config = dict(
    num_hidden_layers=11,
    hidden_size=512,
    experts_per_token=2,
    d_expert=224,
    hidden_act='gelu',
    moe_layers=[0, 1, 2, 3, 4, 5, 6, 7, 8, 9, 10],
    balance_loss=0.0155,
    norm_eps=1e-05,
    tie_word_embeddings=True,
    beta1=0.9,
    batch_tokens=131072,
    max_seq_len=1024,
    max_steps=3937,
    dataset='wikipedia_en',
)
Below are experts of layer 7 (counted from 0) of a mixture-of-experts language model. Rows are named router (the router's row for the expert), down (a neuron's output weights, with its number) and show model dimensions 128-255. Each number is 128 + 32 x the weight over its row's rms, rounded and kept within 0 to 255. Numbers have three digits each.
Before each expert's rows: a language model's description of what the expert responds to; "raises" lists some tokens whose logits its average output raises strongly, later layers aside. This comes from a sample of Wikipedia text that the model never trained on.

# expert 9
First pieces of longer words split by the tokenizer, such as un, con, obl, dis, inv, rel, often before -ing or -ation.
raises: "o", "ax", "at"
router:131116166169135173099139131192075122122154151091147114112138160125123136132158106128139073162120167165136122118122134094166109109126161120183123164112119166142124117111106078159147105122117138110134107150118180127150122147065121140134170132128143110094076053126220107150188120089068127108145121138083122075127128116143172174144101114060179116168120132175146108083118156078168103065161
down0:157133086119135120118131143155066137108126145109140147129181103146092126156152130128137141170143182099124157146136142134077177096114131113057175115128117118176147067080146193133175090142126135160080156151086130069116108149137170099142149115108092080116116104218078095183127141084123076148096138099138066067085129144142127162117132159145187117148139164187105160146164131154127145166125
down1:185159100136097122114106188107182093115141176152086134132146090129166136093168185126094169011172088149136099148052134127109152122138106082130167137130113100090139077130136131140086134107130143146144142103178172090121115112142095173059149070109122129119155120143115135141138075149148147120144053100122143094118129112121133150132127115167114111179158103137120163135131159117105072115095
down2:141139139102107142072137160139072149094100080152125126149115110146120159156115088126142164134149125084117096142131145146170129105069088108092182128158126123140171131136140106083137117164100163091099120106104149153110119127138116154159115115169164103119141106111143143071113107090112106125113107116114136124195179096122162100180078148088114085169128128174143109101152184119190177132142
down3:152166055112147112173114089084120078159142088118162164122127164125122091126118163107113094168130133133132157100118136154098134112119159051137129140157115155100125189132128101156159068165117137170100113140128090106112061061150111095140108100167133143116161149158107131134098123150106100065112157117089145158084141107110107095090134174136097158116108108160083153137096109160179107088181
down4:130165127136200081156178089168134091084114132092158118188144086131115116087104152128208114117153103164160107083121151134087204154074146172113116193137127137197112125139147086106108044120122122166182105157124147145153075157117093185152132136220137111158156113174094073137133108145107129147069205130097129134113106142175131088119136104130165111163138186153147132173149122143146184109137
down5:171073108148080095160148141140127189137115108168131171160113125129095071113123147149150180081082137122085170198102056148093097123061177118169134131169159135152110193139182113129125117168102122096130180153143150140115131102163081121119150158104065100128149117139191112148085092093081208149080105087140113165151162135071082201122105132072084085104126145094111082034084158192148146155179
down6:127163133126078138060121176116134121112114116186104200139088103170143193102123121129087131115117125158126188140169146147140114105157108093137157128087130151141109166093205067150108146109139126051158075136145076085124146133137099177156085118125129112116104118152119063108085106173114103092136081157123207146185120143118167146141136093140106125118114123114109183089147145125133127103097
down7:115118154133127077099138082146101078147085138130137121121099177143068113104149126188136096123160097092189158126013144136094093106113138127139146151177160094125093147090186158100148169146131161101156135149147152131117149116130162134158094100096084142144073113105127115104097122148225110056145167167092142135124119128079124117108088114095113186110102139127137124083173126131113127158184
down8:122136128160118132105094157192151186107066099120129186123114109175163070179149101122116131133117141107088123124165097163096183179170086154126092121068127144104071112112167117152148106091170166103141141108103082109175101085163079139127164062123061115063110195076170162103124070120141206139139105144096157104117074150141101122123126146151207097173058150140113120139099140116106041114117
down9:153188148161158186097070170112144130139092184098111178220115070155087076137124117125111131077152107084108122127103145203107100137091131123085158139100104089094131124153083096152150123124160102174100173146080083146109076133161164156133154075158113123119141131160112182163148060125145148127165147105094118114203088095083142158138164101139153131131105135157145062100137150166090160164112
down10:135132151150096090115107134185074104114176135106136106099160108146112136136152144132193161095195136196166094188157114054116115088141081154179144110140102133092070109155081073154102065071154161093094148131077119152110145096119123131118096153167130137102108163163144142128151122099130099132108113104160121116109174191132162138113094088083102138111101181150156090068162105119153163114124
down11:147149117117135151134120077170166160113109122106167134119107081138180140145136146203114090167080094086156092178100076093092128157103099093158085129059144124155140039119102076215125101179116149121103144114101094129159163109073123108127153133123060092103065176110143130126163118148125098057096189131130118109149091180100164109153088115156134182136120085153062141123066115161135131160137
down12:173084184132055120134145149149144139194081136212078106154120110085137131138138129136182129128084150110126101121089162150131186135178160112146108149151124078153119159099196087122166157165137152114104145085110199124113152112136153107092161173154092149092169095128097098118131108127137093150151147127066110119150126173150143118173154129091109107117101086115094162171166144121129077169167
down13:176107155151169188150123127113178076128084111164091112134121098149149114112132143133159126141118193075122114113135104136107110149154079099164164127108187130143164212231112123144157183120059153121156130089189155072119111174074080117148137177065125093127159143150136028071168147103095139108183136182130130169111124189105161101110086173186146191150124155102143118120156118131127123077105
down14:086100091120130166160102158104148170137101113177091117134136116165140147115145110125095127169146158125141139165165121049155126140140170125143041141111130118112127109132152145157111136131128142099063112121143072131157108096109157118065078110084199115146092113128147148149103137105145119128065106083090129151133197069133110113164106124128200174121111180144134168186082093132140152146099
down15:131142118163134123137150128102161191070190115117079152120134115208105098119104195104141121093075128130129202122215156133130095189162156080105159116150152150181114143080109090078129151165085134118142069145148190125092082134131190084122127143104074058173121196179138142139170186139156140154115145086084140120144166136114155142121063069096115090130123164153111120143125162088157127115103
down16:071122112067162111095114149115130147138135137127092145107176089145143153092100101119104172100183153148184164148119115133126113145165071123080159081155137103142063170163146062139117110202145151089119147115137126092129193122151138136098123089159141115146126155064047086113144099132105118142179152076115143126107159122173107112114092165151146101106173110189129089168137133172143155165200
down17:102132170111162140117139128146142109158116142087116142095089118110118144145091126159092147075103132131143109138128149167158107096113126110158196113148096118122166109120148131164126078115149149127128152115126089177126111097143104142179181179146077131118089097136121069054121083111153116111156152177122090103146139131134121119229139081123086124160102151103178132178090075098151152096076
down18:105128050186105090133140167125152094100157128156137060137151131132173103137196142193160128209153091108118082102202145077155138209138149128108164097095119147145114142142132096084027098151122152158066137116170162122084106131133137095119154139120162168145117106110087067061165106063100115111127096143146112136106159121177122104134148121106043097134191173119130173152153203115120123105141
down19:156139109139133185167122075145183123129095133165138158103147101140109106130152124167151083152199090107077103110161095136152126111108158081124124134098114111171149110111143097177139141117092147103085075098088154119095081097124096168158101104164111098132157075125102102134125135153130164100129082080180123149098100120108172157137150094119101174100147085231094168094135126122167072133141
down20:136047140130160134140080094122108121165123114126159121119120159127142188190065153180142120131142148103152199156088113052073093100082105130152105096137154156126140095103115182154095184082116118146092159162125099057096130137087121146146127120140118178103130133146135147248086178086140129141163111157126134179115169168123084077073153085186144126078138113144129133135085100106059134055164
down21:160176080138129122095039142117117089150119142141168147120168153179148117102103131172108150116150118143102086166145089147168107125150100081141110043172151160152130134142174154145165114089150185133098076075158120087121135166120094185094080150144097058153183211143205163156142135064137084116144152150148117056118108154121105159122163095139154144165123121126164117148107099149168142121122
down22:115155093119118095079170165152176111167106153162115068147092137103152071155152133131133056095137162095169070081061152127087196134114088052073151142135188103113148156108124164134172112154125169113090116051141110166092079115105158112135117139143144067160086133133145140167152208151108134132116142114147121094197185164120095138154085172106168156134159225145135138105167178180156147103113
down23:114104206121145201189095098040166126187158095107091092155178145119131123147142085141140098155177065129102118114112152127134106114148140057081110104094069135128081139129130162189090178159121062136126169075160123101073116129173060177173107135126116182086102120111163135104119133123071149111091170142102164170184146176158099111140179119126134092121106118111128099146160129114087114130074
down24:102144146124171136133118102153136136113136105101067125133153141137112103095131124112183066102165169171168143158237160069110122132086126115130117139102144176153151140100144151131175185119083110140150153118138138080090179136144116126132070149096140103157081131133140118138068078117125098170113145145135103118095124120124106136094160086161079088097135088141192149049137122166114168137103
down25:148145118093112117124141118091090131110112138153130101093120110082088134125125094106098173123101082071149139091124107144124126170133171167099090132114126100173156117149097147167113075138124112131123114066165126106146124097136129076096152166174097145141169084142122119088118139167101135101174118151164090110084102114138193113124107194140184107119128140108120198110148164104122143161054
down26:136100127132099088129090154167142128109146083156112141106101103172153116093167063171150074163057118154137088140064118155171132162135122126099186116119116121161150141114158141114185130196134107088128150172167169073114157158150139100149115129103136106113130119090182137123104151186087110159154155126180118118121198160112076089133068108154152084202176120125077125153110099140171091126110
down27:108102116150177140113093120124107116100122187147096203116085094126129126162119131125114103133152154100173169164113153096122163103168124127154165147138124190127045168144107097093102089111086136121149070170152121140104093129143170119170143186155079110143137131070129081107128067135144187129139113090124081113169136126133101060092113173118121103105153060159197161129119130163154118134155
down28:138121147099194094127058125162123179104159091069101157128146107131110156163139118117167125138108087100194139083143118070165164144102067084145094145169127143176149150081127150202097117072061192138120103098118126128139148110118176156162195145078138088088119143096126136155194116145142080118119097137097157082117116164085138107134157161111180161105137183109122053121123134140146138073164
down29:152146126109133133120181143064110146136105179149069157087147170098127141120071160085134169112128184169127082110157162153160092165007121138138094147104085177119179154124121119134116127110102143106111131088167103158075148165107084048137069135177140102105182125107119100088129125129080122129130122165126099091076124087169096089124162072111139135121113134125141135109100136143143110115131
down30:046122105100154180171132139165081171151078119108196132099149109172098107156181132115084136169164117103108069142185110128114149152105105184148098140145110126127072103098138073061152135181151120151115140136141146146180179178082150112133102102170097143145178108145166162147137124135113140167150186099180116105138112105135130169129149117150098084117165117095060103100124134123122137144111
down31:134157129099117102083077143137167104117095138164100095118104084119093137126128144121117169120204124103100131153160140144140133112122170122150199182149159126116149162094098101106110186058131189152104071169137116091152134054143116136095175130098159153117200097168096104137080096192111153070153095075124079152135169118116156151070147120112171115080050159091126105139148169145170151171137
down32:206100173115142144072132135105169163102107145128148141136148160137160127100143111134130136107178112183171159126119158194152112102106162119175038104185127152185141139176127120165107125124143104111148190171086069163064090121163114128169084125189140149141119189078151151097161082086155084149106070100095108135123107175106111180082111170080089136137053165091141115168163125182147145145134
down33:147152134177151124127169110132024083132124132093117142137141155101106104120126163202080165144125109136174108076144174133094134091124109143167106141101131145133076158100135194088094170161119100130118076065170180067144051133117077162120083140106119132063138133131152151129151107145099174129073108100138130077115157153123160120096071140171116044151196137131085082147105147121115150154082
down34:091147139117096187086140136158149163130135149128100182115179171118154201138205163109101167088141125106107150106072107167169104122113126140166125150072107106135127088120154110102074151193175079108183156140108113162162149089112132129152076045115151110194166095130131141134144140111027132098107104089172160135096107134072197053155096210110150147125114099129141124076160154130143132160093
down35:137142092127105123065154098157130091092123132114135115158144118118149114138147143123127124204127144114153139108147167067097146140144155115143151120189171107135201131104102123224136126108147116104199148105121053121120074081115103143134143171083195129111114153132097139097094120069167072172116086128108074158128090127055154121143109134163134139117193151139105170144120162168201151112163
down36:109136117165159114131124125138158138072094122182156152154125102107166104163103147097119100070106141137149078100142121189110101108124111190181142067118139093110087135151121112114113121135129120130101140133118176135168112165177061169173136110064076100129169152113106125153167073089174136109119111123179125124108160109185071211073168099145092097134160157138111121150159144158110103070109
down37:174122077135160101090101091154135129108170106123170139170094129068190141075098126156108122141067128150099100213098183141165106061140178079105150170163152170126165153107108073120109071156212132115138134078135118080143145091150121075116134088098111127178118193149083154076127132148137106113099120174115081106128082065198162106124130152090124135157127160114174155121154150107130084124117
down38:151183146137146167126105101138082189075128163087147182111110060140104155170151075138126150115112172202062157140117124116106151076065115107085094112125154113144122163072100146086142118113130136108137117197099094152116103104131093125188137142148095110122122140153083164123199158115094142139105098149142165109188125138142173113171048094120155135158100093171096057128132140135100166156142
down39:181140142101152153084129132154107095103159113112114201116120046134142100121156143131114126097134104133144122102115073136110106169137121173138152102092155115143022171109108154130099192159127134137097129106099076171067088173140137080089146110161163088149166121154122161164144140139192099123130108103124137163177121162124104175116135144139081117100155178127165130119130102119058115144110
down40:130076115062145141175228135137089151119139143144101123099080145187156131150186153106115149138154084120142148138106112120168127152116078091105102101133125151062175143106110117128114140102108166096101122109172087132129072131126218112159121103069113195082083115108184095096173182092147097110166163147088156138134148139158148147203141108131212167100098180190095130139099154114122124124107
down41:173200148127199053112216094115135103138134088125132122132059112162146180108100113152185117104144129131139148125165084114150096072061145103123194139141186171159112105129137132155074163124125109080163126124116091210104116175139078138124151166148114080179131115128117130160144151127144108147117133103174151089117127133108145195145168173117115090143140165090094150105157116168165129141187
down42:101144105150169121110103192183102098155091103172088120094121127059125096118164166143134092113100152076121114146180055100156183163113200177145127172081132100104140129168170170122131137118138112184129123126115178129135109115105134048121120061117159120122120147144101178078104150148176096076200150135112108138144111155175095117079064146109123177109142148126171112134145094128103114083119
down43:135147095127088112110130119189140132110134107094111111122152093139185176098171089106050155137126188126142122122116131112135134201124154078131147060092150029123134072104142092197114160163116086147130120160166080061111109116085121104109098144123069106148107115119149111158190114130125112138121089128169161125161147169163112088093153131048080137169129118109099121076094089178074201126164
down44:144122106120154069218143118097058171184196136071154104174124148191117127071123144066160159113139123150122148088093114137116113057136166179135152142095208118181147123112164141145091191150153157141126147100075124180095140131128155119082143123112166122088111164080084071166044082104140131127140142182078069106164140118149098141149103106085115091144134196093125095136136136155111174173131
down45:121108111143126162163097096116160127181129131141098112143110137082169122158052111107173165155169145127108195123090097153133139130153100144140109180111171130133139142142051165104197119176082101149114082142126122122141088136145135121128143113145179143126135196104133113108078136125117111114106167179140138140151126126150139121069099131118131177111122122109079142045175155129129113143125
down46:128107118149075145143106157110120128114121135141149081110152184126188166145189131199080138116078061154108142145109122115155117057142153106141137134141155079138091163137127142161115158205054152064099111160129179154129125105063123090130085140133164128106122154133113174129104148159189099141181106165068111100150092121082171185141111073087141140119172089086137180118119160165141115155153
down47:176124113174110126133138118158103153128178067109104161160129111156143160114170084152152124111114174176141070185168152061126090140145156121129090118243140151169128102079100072125051099147180195117139095130083070147070125148107152182103173145122158124144143135083157128151137095074143077120119163143102126096132122165101163150141103095142117115066130143136113153155138130121129100083109
down48:095151121125205166154131094130140123172194119118139103123119086120100173147105091089148159143063185139055150149135149143153096173115133102176094182162137100122081107157145116187084170077097076133153110134162058130152136160148102146130158103123125131190147120188146089168129121162133118129068151108106123154130088126101125093141100140154091132129124104132185116121070077147098158138140
down49:143143172094094160124138126116108157139179162092053191097153156162120077086118151135132147149157134158130089087126174175133140124155093080161090129100126104090129147129145154200123162124116131124146093104103121161084094124143144187184144124124162163147163062103151102117115135145137117123146089139148180078121099086132089128144128146086046138146125160123181117154138167109116165161140
down50:150095101136110132140116128088130126122164122127061130110094111170108090129157117048159119131164130113133161086096152139160100127087096130100128048075132099140131154097156139051103152167111117071158200108131161144203136192129049115064099144045150153119171163104217071119098163097131089131160146071102072151106132130134140146127133107158131161108134147104141142123150118143114161113112
down51:080151151154105145124096154088027116084162127150147117115106097153071102179144143124154162101190151110127123152199112182078141103117116050134082140099104098132094159121136141138157120175112077120106188132092170083080150093090172175139150164129175148156170152171143074118149057128162164083153142139109131128151144080141103108133156130113134134105131158177128112160068161159145119160088
down52:195053168077146122124099207128089145130155117153123144078074171085131122112109141091150124162097106188080121154161093112101182128089137126118087099141083134098161144116127137140115130106116142131061146156107079106097140089138157151156072106108081154152176134152142138101142081126071140093098130132129153107135102155121099104099082133101123157099188150114140181152167104148154121104122
down53:067163151119143093111134101128117154145126117142147178153103021147147136120156081131081169121160109182161144137089131154158145136114090197141150045120143058100134072108101144150137141168131101107061188204083087082093174168157175131111136129089124122136098186066108175097144135137158158219090128131183144148149115154083088108084108169119098094140110102121102100109123125146110116123087
down54:122106125121111086170144118148101151102102115147116127189158112148120097115082116134166099103121019172114206145107148167088120089145167180137145130108173130102118128102123094135097174109166069159146130165121142076085183184151112087062118149149135157108091164164141150129139162127129112189114123132127165181113138185166120176167132135120115108105126118145078128171117150131151162151145
down55:133096129143096169179104118197062159098131159150076135135106109095148106154153171134109155128135140092203132139103117178126159170091109118114141183165154120088134178097077148106122161127136164148097102135143101188140083112084143090136080085090107120122143141183112146037121183109112155117165183149128179101149138151136123157107121145160161165121145140180142062130120115111098064166152
down56:112095113068112136124155130110160137124128128158118096178080099137124081120147133142171128114145119109184124078102153152149154123108108121155110112128131131089153154144095108127141153112122087139141125107047110150139158081143147199129113130133122112117150141104139146153140077157092140077127085147129125130125153096180136099158083094039123191105128152110101089152124118131123172165127
down57:138197115137148130156145145165125107166136115122136086162104139174175151136091116150114158153132174131162150106151179117123126185089111080137085118074164093158063151113170146122104160127120149034146147142186164155087211122142153095061147083149147137123088086081073162094115129084132160121187158123148147161078136089134087117097133139103154159197170170159115152105154147146134129128126
down58:152176132199149128170159093134151160161120167169153101102132152106195108099151120013151132108132162146129125117107132089103177140132134064077122120106123130133128141045088104120129104095099145141142127093158084181124096136133119158063171083228119101146082118071142162121172187165134140127117122119103126123145138111107126144105100112147159177085168129152123138129154104107133109083115
down59:186139153126097130096108120143104113104076163161131177141118161125091150096170216117151134141158120083174180112137132128101113185131169117131108146164095131104171159105088085110138130130151150133116102108115185118086087136117125130135122128182135180130122084083162116107170095133160154112121120083113099166095144107094147116140134146174113169109171118159120124106139101117114124106148
down60:108130093169191169207190137167115094147158148081154145127146130115139148072076015074095143122099108102113094129136106165163080152089189142168107137175154124050124046097141115094132106149124106118090134090117107094207121137099134089067151104166146108097128128130144106152170154137160167113188114119154121165118163153163169075121165093071127149104090126084146132153114097089100144096123
down61:108124163128175082135115152077023165065147110134118164181156118068148110141160108135133108206130159093108143148112147101119101177117115169158142154172106131191175125162086197097047117169117124116077155069111128119142089135087112105162121130055191137065094103125086119138136086073119116060103157132096107136144191132122135151109123109124134141080135066140147077146207130147115154073160
down62:152118132107096143119096176116147126131115154112175144164134152089156138144080163118124118176125128116070040131064182186128162144076174159147085124113082099119141104015175137090130049095137128087130094164157130149173183121181145088109158122092146085137144135105120137121183149138157151172112123093144187078137172162153144105098062143115139124156177163163129178111100103159072153182158
down63:143062168144138115069192147113129088102180119162120185134125135153126125132078117195131097088168135162088112143103107122159102138114149111111103111049134141073120126119089191203108148155155173118103086138114146215124132151128082113160111113158151065144119071143140118112098094152145066108176172132175146086157132125106126185094129174084088135095128155174159104102100175077142021138141
down64:159156147137133098112143127117123126196098142141100135060177116127131118140177190135082106110140109112157077117175097096111168162140182104153082145150202172083062091170089143154102144129130065124068115079120172057127092097162161131170121150117179153132120120140120088181174187108113165135103139165166100112094100168142102121145120143129079182161117112132150128121166185083090101121095
down65:137067124122143078122188093118229119119141111134121153110097132148046149133132148042138090101133107126108139121132151125114174081131141160090145173145109145112089086138132113157156173143159164146168091218201087129103132106134075133101077130066115111121090125129151125114112084117100155118109099097185140212117109153093063074104107123163072100109175161187149109114153141124143150125123
down66:047131069111118041124135115193117142085112139124150165174122170106138089146123134079118087147128040139206117107105154157079154138159145092138142125116114085173112179139159166069136124116144134067098099119061198143069148119058118131145134101076191090160059137141147136137158124154165106140094148099099165098179167123160102074114099122150118072074164061173098155147088110134165093132099
down67:145139099105104110086224116137152119151135122110088093155117136175104057109173127139132130119125108215112158141126052117106127125101118178159118151161116138157112122096116086168127098083089185099199159157124108160153195170086185125153124176060138145146125137121117165120112160145137088160145117075115105159136183122123129157171172138100134111125175157078117055136159144067163109210119
down68:134174083142109122130142152085088143118177204104083100133124135121132147114211174081147124146111183130196118145132121100137181103087071172141130145126169153159170122154127148123135098161115087132086152113101094170089139163144106149116128182138118122082107093151143113116129101148122144124130157122109081130120128092161118121120187116054177131123095133153107037125168167123049118154067
down69:162090140166153085195106108085056103108154119155108122033115104147141076153111117131130129115094144163160126169115167101151127123184130126171122103080146180139172107078120137145088135109170135142123086139089076096190134148162140104150153115029140196137146135133144182115070138138142136152195123072104212127115148129164151085138148138083110109168190139107136100145125123115138136112107
down70:116179176067103129120141096122140077130143146150097116124130134168096193121108053169108178076155135127118069066120122112128101154110152092134077117099143189098085085111147072151061107116146188137168150208137091142104122143162080120132169165162098092098082161108113165124065167144115156165122165109138102140080106156168100091116106153122164118119119179100115150097069090095078172095091
down71:137133152088114188188120115103194108173046104148121169114142106211145107128132182123124079111104110116182162107154128120109115137137154128142135106054125087119102124147160199082142119134141169167140121132169133088123125103117174130090195135110143153077125121136121090116126147142163148129111156146073103178122121183090172129140176115144082126140106115070144108137091085131151122072078
down72:118088095071103163106127114131118165065081129112139146188134163123111111136139095209067106107164118153187089130179143116167103134115123114123103122115119096111160098116111105103090161111131118110119113125117098107113172131052137162094157184096133100164138083143124162103127093101183123127144188106111127125137134133159112105136106148133103126176108099143170109159080091103069116087134
down73:148118128127103118094057133101124071141114072185088159121149210126140151107141121201095145153161120112098202046109083198072108107158097139139092174096136154121165118067148122136117160176146035146082039158162115108116144159126123073104182123134093106189129098101134132155120088091088125163132106094124131157157138054140071146161125123149097185120194172160178157108115062153138217119157
down74:088158109135141130076095120151145084144157090080115133198118080170166172095127111129120197068144112155172167093168109134143195099129073114109196129170114156127128150116114187056135140052114142120134135050108129097172085147103126139194103052176126146131137139124089096093153091180159150168102095184173151121080154119143133146145143158206116120069034159146133144093112143142138124078206
down75:079129116154127137107071131124165146134196135081142153189116120135132116136155181113095130165114185131179128066156082101114184131148127127127150078138128122092137073169108109119132135086169145102155076143137143113170087128132105126082107098124122143050155129151073118151077121153156101184130072121135170074164108190129134170113103132127181103104115131108175107125214139100112065184095
down76:160122131159126118101145146126094121124140195136125164078137142126090186087134154150124108106140153120069154069124129110184167150163117121085165158116140163113167141186143094130118111093149124081114129076103181135162119090164139103098074120101103098131171113125095127115116144096087177110091094108159119144120129053070126166102162079109137083142139153157152171064131084122149132140074
down77:173140144142163173171103070100155100100117070154174133153089112155095176147070121094138159121150115075105130111160140144134102096087116186046134153079153104132110058120148136105097106153136140099115107147108146077098098119117051147128061141149144109108088076163127103146103129192106143126085136196114133123179177159101071099128107068170081125093094106102175161138089102187117101138153
down78:184055113148084160125105147101075114094133123160120118150097197072155130125162124136121150113133129151109140174142159156139114131100155144141159174109101139153132136130124152123103131147167137146112100105130140101081087132156124120161078101143150084117162124111120099142139111158113191185106127167121176155163152102126083107083155108126128079125162125107052154116037118152125069080164
down79:135092105105170084168106193129170147104124167128107140112141188110103143137137132116142136112039125085143172161164171112161109151090172074124084138075125108155187177075111118156146121136114163100117090076151091113071054090118098122094172139157140162132113176019107145150181137165148126165099124084125152155188161118106170121105118112155141105108088102049154158128131146091120118098151
down80:135114120105126098177201149078094159107092189097171127090170127190188154139112087134085145153146116108158055147151187131143143135130095131121144159087147116092131107128092143129161107141144145110109124180126149125145144138143106113177121132119132142161120183120124166124099146083122145131089159137136121140128102188151113156134155094157053138115140089147122085142143069175151090198142
down81:075143071122129142184092138131139148097094118107052141154145127165131158085118058079180098108129160149093126169144127137153104168090084103162178109142096088135152120101136150100168103172157114122181126077097139162176190111131091129144141168111095090140139131166105185106126102197083092079148140133113112135178134162113130102127114085138170167164120075096133140062141121135074097089076
down82:171110137106134132103104144188141164118179143103200099170090095196066206122114111172104180108160078156097049141099142076102147108087183134130101162163162103110144163112135100135100048066123143144165086124128166126129136166108151111079107104088132131121146098117106093106170194077165130135161069170146101150172157113117150188121145097146125132135130111100095107158151109095123136112102
down83:083134080201158159118100147154082121126137120102146215113074156146177152133102167099098163122092091097122098117114093154165116148128161154062203117134153114124080124139101112074137086175167104154150123140144135110163156128150149138114167087113155149148172147101100131115115083157134126153110146102123156165120079135130177177112178132187129153131090096160115176161129115166079144167178
down84:084099135062116168110189164143132114148106145168095091127115120163140130187103125156157124141135140091111145161112155192121129174121152135063164139149154145101107133130131153105131067154133090106147097083178173145110148100172200110104100126153107126115139132104136170116152188116109069146142137077092112147123168160122176158074151079136092119097131156114173119106136123117105114166121
down85:106121128125108078107112125148159141158111212119101101123161091128120161133094085132113095119110154161111150093160178141119145086159141154152085090109160168163172150088057231201060129138170107109199168170118141173130145109128146166120120135119124145136083116142116181095094098157125119156164154065132144105030116176147154143106147124067118148114116123125160048130155090195154158140146
down86:164105092163148100102107134184122129095128062130179099116119145123106148143106128157171077117081125123131153178154149135131081080113085132184121149155115131074153128191150134168116086099124137106140159162108105184141106167151124145127113147100121115067120140144116076138086142121161114159113097166124113154183105123000151124175145109191137200123111087092078111170095102137096106146155
down87:126152122128120157147139135112121086156081138142169091166078188158143137134115076095123084146103199147147117127128169159058118176113104095150105173126167158131109161092118143190178140123141134126074077140136097163089116146127180087134174040050106070126099114153167087134087113119150115151115140101128158108103160136040143186144112159072101155168149153153131123137096136073191131128062
down88:164129117178139121160155075072160166075170130140134099132112133073133175122144120135193123099092169112130112125118106113130135165144097149177096128108161111156143194102158126103145093049112136113087116147121095111093114114068155107107193076106110119151166113112132155130148156134134124141121094106093138144089104167122127121114173148155091120159168111172090098167087130131129167103114
down89:137096111115137121125166072118115070114131125213109133116142149143104132080087046057097164143120113116146137222139173177119152157107131132088105125097119143162140130126172139149126155138195119139142154082112105078109109099137088117136124124130129109144138106114155211167164134096111160096165156103105121129096134134119120187140116109139121079161111173141103063159150158111132134150179
down90:150063111132107104127130123116163034114063107157100151153139138133069178126116136125125176124145085105167109106141141103106107174072140090136075173124127166167103120119145187186086144169125124184161186100141138115167145185107199135168130094178103162172112107170161153098103085093081081078160135094152132095188151146125183123057118121117176109094160138116085195140150125159147175101168
down91:191139184102137136164095097078131133083123132123158180119066136204135115153110146122141135139095148127203063125116127106135123079110163014115138101105110093142157086187137087124146154130148040075133134072145114147153128106098155132172124081159148157020150183045126151187110171112079119107125100137163102154144141170104176074162143142123089160082082134080186175176167120108134172154175
down92:164161085051092153128172124146089148126133093113174123117127076134133138134087150101140077174099076109111126182113093133123081198098163111145092140130160112091115121119118188140124110172088071161102127187100125087088115166148156096085158120128125119134143126134100103125108135157097077150109126104107143144123117111152115157146110097164141111118133064171167097102107126147122147127149
down93:151188144041133178174138097135121123142143143177074122121174181131132151086122118152163130192136176097124147116106129168119123118112113126141100096086077073127060120114059135130091118132112113126121109085141137099099149169137148059114068103118155150138213080155138131135141027152175114121138137091094080169193137114117096102142182119128119158084077160169174092088181159119147190112151
down94:133109103149117087135104217075158101115152139090110154152107112109156141098093120149117086156124185145100103197154159154145156167132118057127120100135144139116083098142138115109123077103165087094169125128088187201122177131113187137139104162126140128159109176092176145137122152116118145108107100094123164161117135135107138114162150144180142118079128141101146113129085112091097160111092
down95:166066154081166126124167072150115146138141152105165183110162193201066164171079044155149057117128152178187138148062149122147105175172072143133154133067122173126134117154142171108111136153085149198115089130146068077185054147142088114120123105128134147129117149096207166092134152117082098170185160107152103164164132123131164148167121100152091141159082122122114165148096106093160203145137
down96:093095098134145178135077149142130115104147066132118151159131169100152126115119114152115168064123125145147158071116148141127117152154070121115074139129110148142123164103132169103087145143112147075119098188134133159150188108179127086141135116191141109135127136138115132147120044090085114092134172111168115141128107148127134077129129102123135084165174147145076154118237073129084131148099
down97:101180133194167133143106112125220129152117097130132164064089102157109143154077145182128144141171106131109110101179121114103146114087155172101107147092128099152133137110124090129160194071171124176136114163154114063164191159175128092155112157089104096128102106130181122170059112164134184083120152130108090131139145102091130090121115121102146162185144138097167081112124126172151153102064
down98:104144143072078175115147151095107199189093157075079074094140097132081130078104151141138121112100108123141120127111093121139136111140144155165129143109082168071107172145092125097091098223115075097088143179156105084132120142112130085109171138196171171110135111154138104149093106186129140146090112167134121139061183170148124156175170170159128078175063162139143100164197090141126155124130
down99:105106101187146081098180118149050092136133107142143096177135165172129091121099136151152201145157107145158149184081145173159150150201118105080143088125136082087065111174115118126140104102125143081195130186142051129135139176153118120133088172120101118097070138039138099168189143135050139173099106154160088110164177156145101127149164114108131069149211120070117095123122101162121095108126
down100:119064125111163123127142111110131169133104127142158088141106122150128113173188132101124108109108124136173136105134161163186151158146181088096143143125102170112142109096095149173176151078135134118139085180154138168137096153099124188100153136123150133068178145081186112152123082181126169092143161146201157089123149118156163134104058158108116120102130083135120135094134088111125100189121
down101:137083119156148076091113162108158159127096200151146117078122110093153155136122129128168133158127053086108189126100159110089125124145127118127166128087154120115116130153133093150142123121151110119120066108166082185132110159167183153120173176116190121097143070096122151156094175098133133081173091103105157098157100170160136086117098095131195137175142114140140131119128129169127160103136
down102:073069083132126098148071165111103129150172106163117136147149137137145160127114137163129143135154113093149088149155115181080134117094109120120122080116168111111215101131152109122117077111143119127104153206134131180141139116117105199102125117074126116124119148088132181133120127116166132131122119141113106168168184101180105115160174135074054138171096121195154091139157145101118129123124
down103:206088166077115108111131135128153108185122141146150181140098151128121109131107167141124144119111119174123165132139134196124125152140131122050110169103117117075179122129142122117132092048210161143154155161099102136144149093117125073134154123171178110123120104162127049151128169125140176093137140103168113160092158141177122127106181103082113160159088118108087143163136141142096150142162
down104:156175126155117108131142141118109140059088090134107065121134147113140108133147149125167127081089148139131131135131163103188210157115083150130144109086138076139062074169127099159111091156108099093106135142171157133145204170152147077107113117144108124128131116095086134119166124110109114135128124088061115129142117138150139151148100121122178128125148098154129074112121133114155148109092
down105:175091075097116117179133111142105168148114087127145064098144111144115134104117157111116131104117131144115100087133142165158059140110109141109142133152181133191084148149090065111141126123131143148133150094107168111113168144125105143135124136179129065103155120113131138110085186133173132115094079084173181157087165130157101177194125140111188175108084110182188098092086151135108155158138
down106:154150090066098133113130130082092124140113140137096106065136183127159151116078150120169173093187121125099080137182108151143138166091072155108142136162186148136108103133108123123185045085153152161051151169144208118151188089102114119142166095067116159158077172095124122080074255150131111102129098168067078123111103160163140147137091138103091076124131114165168133153144105090208125115084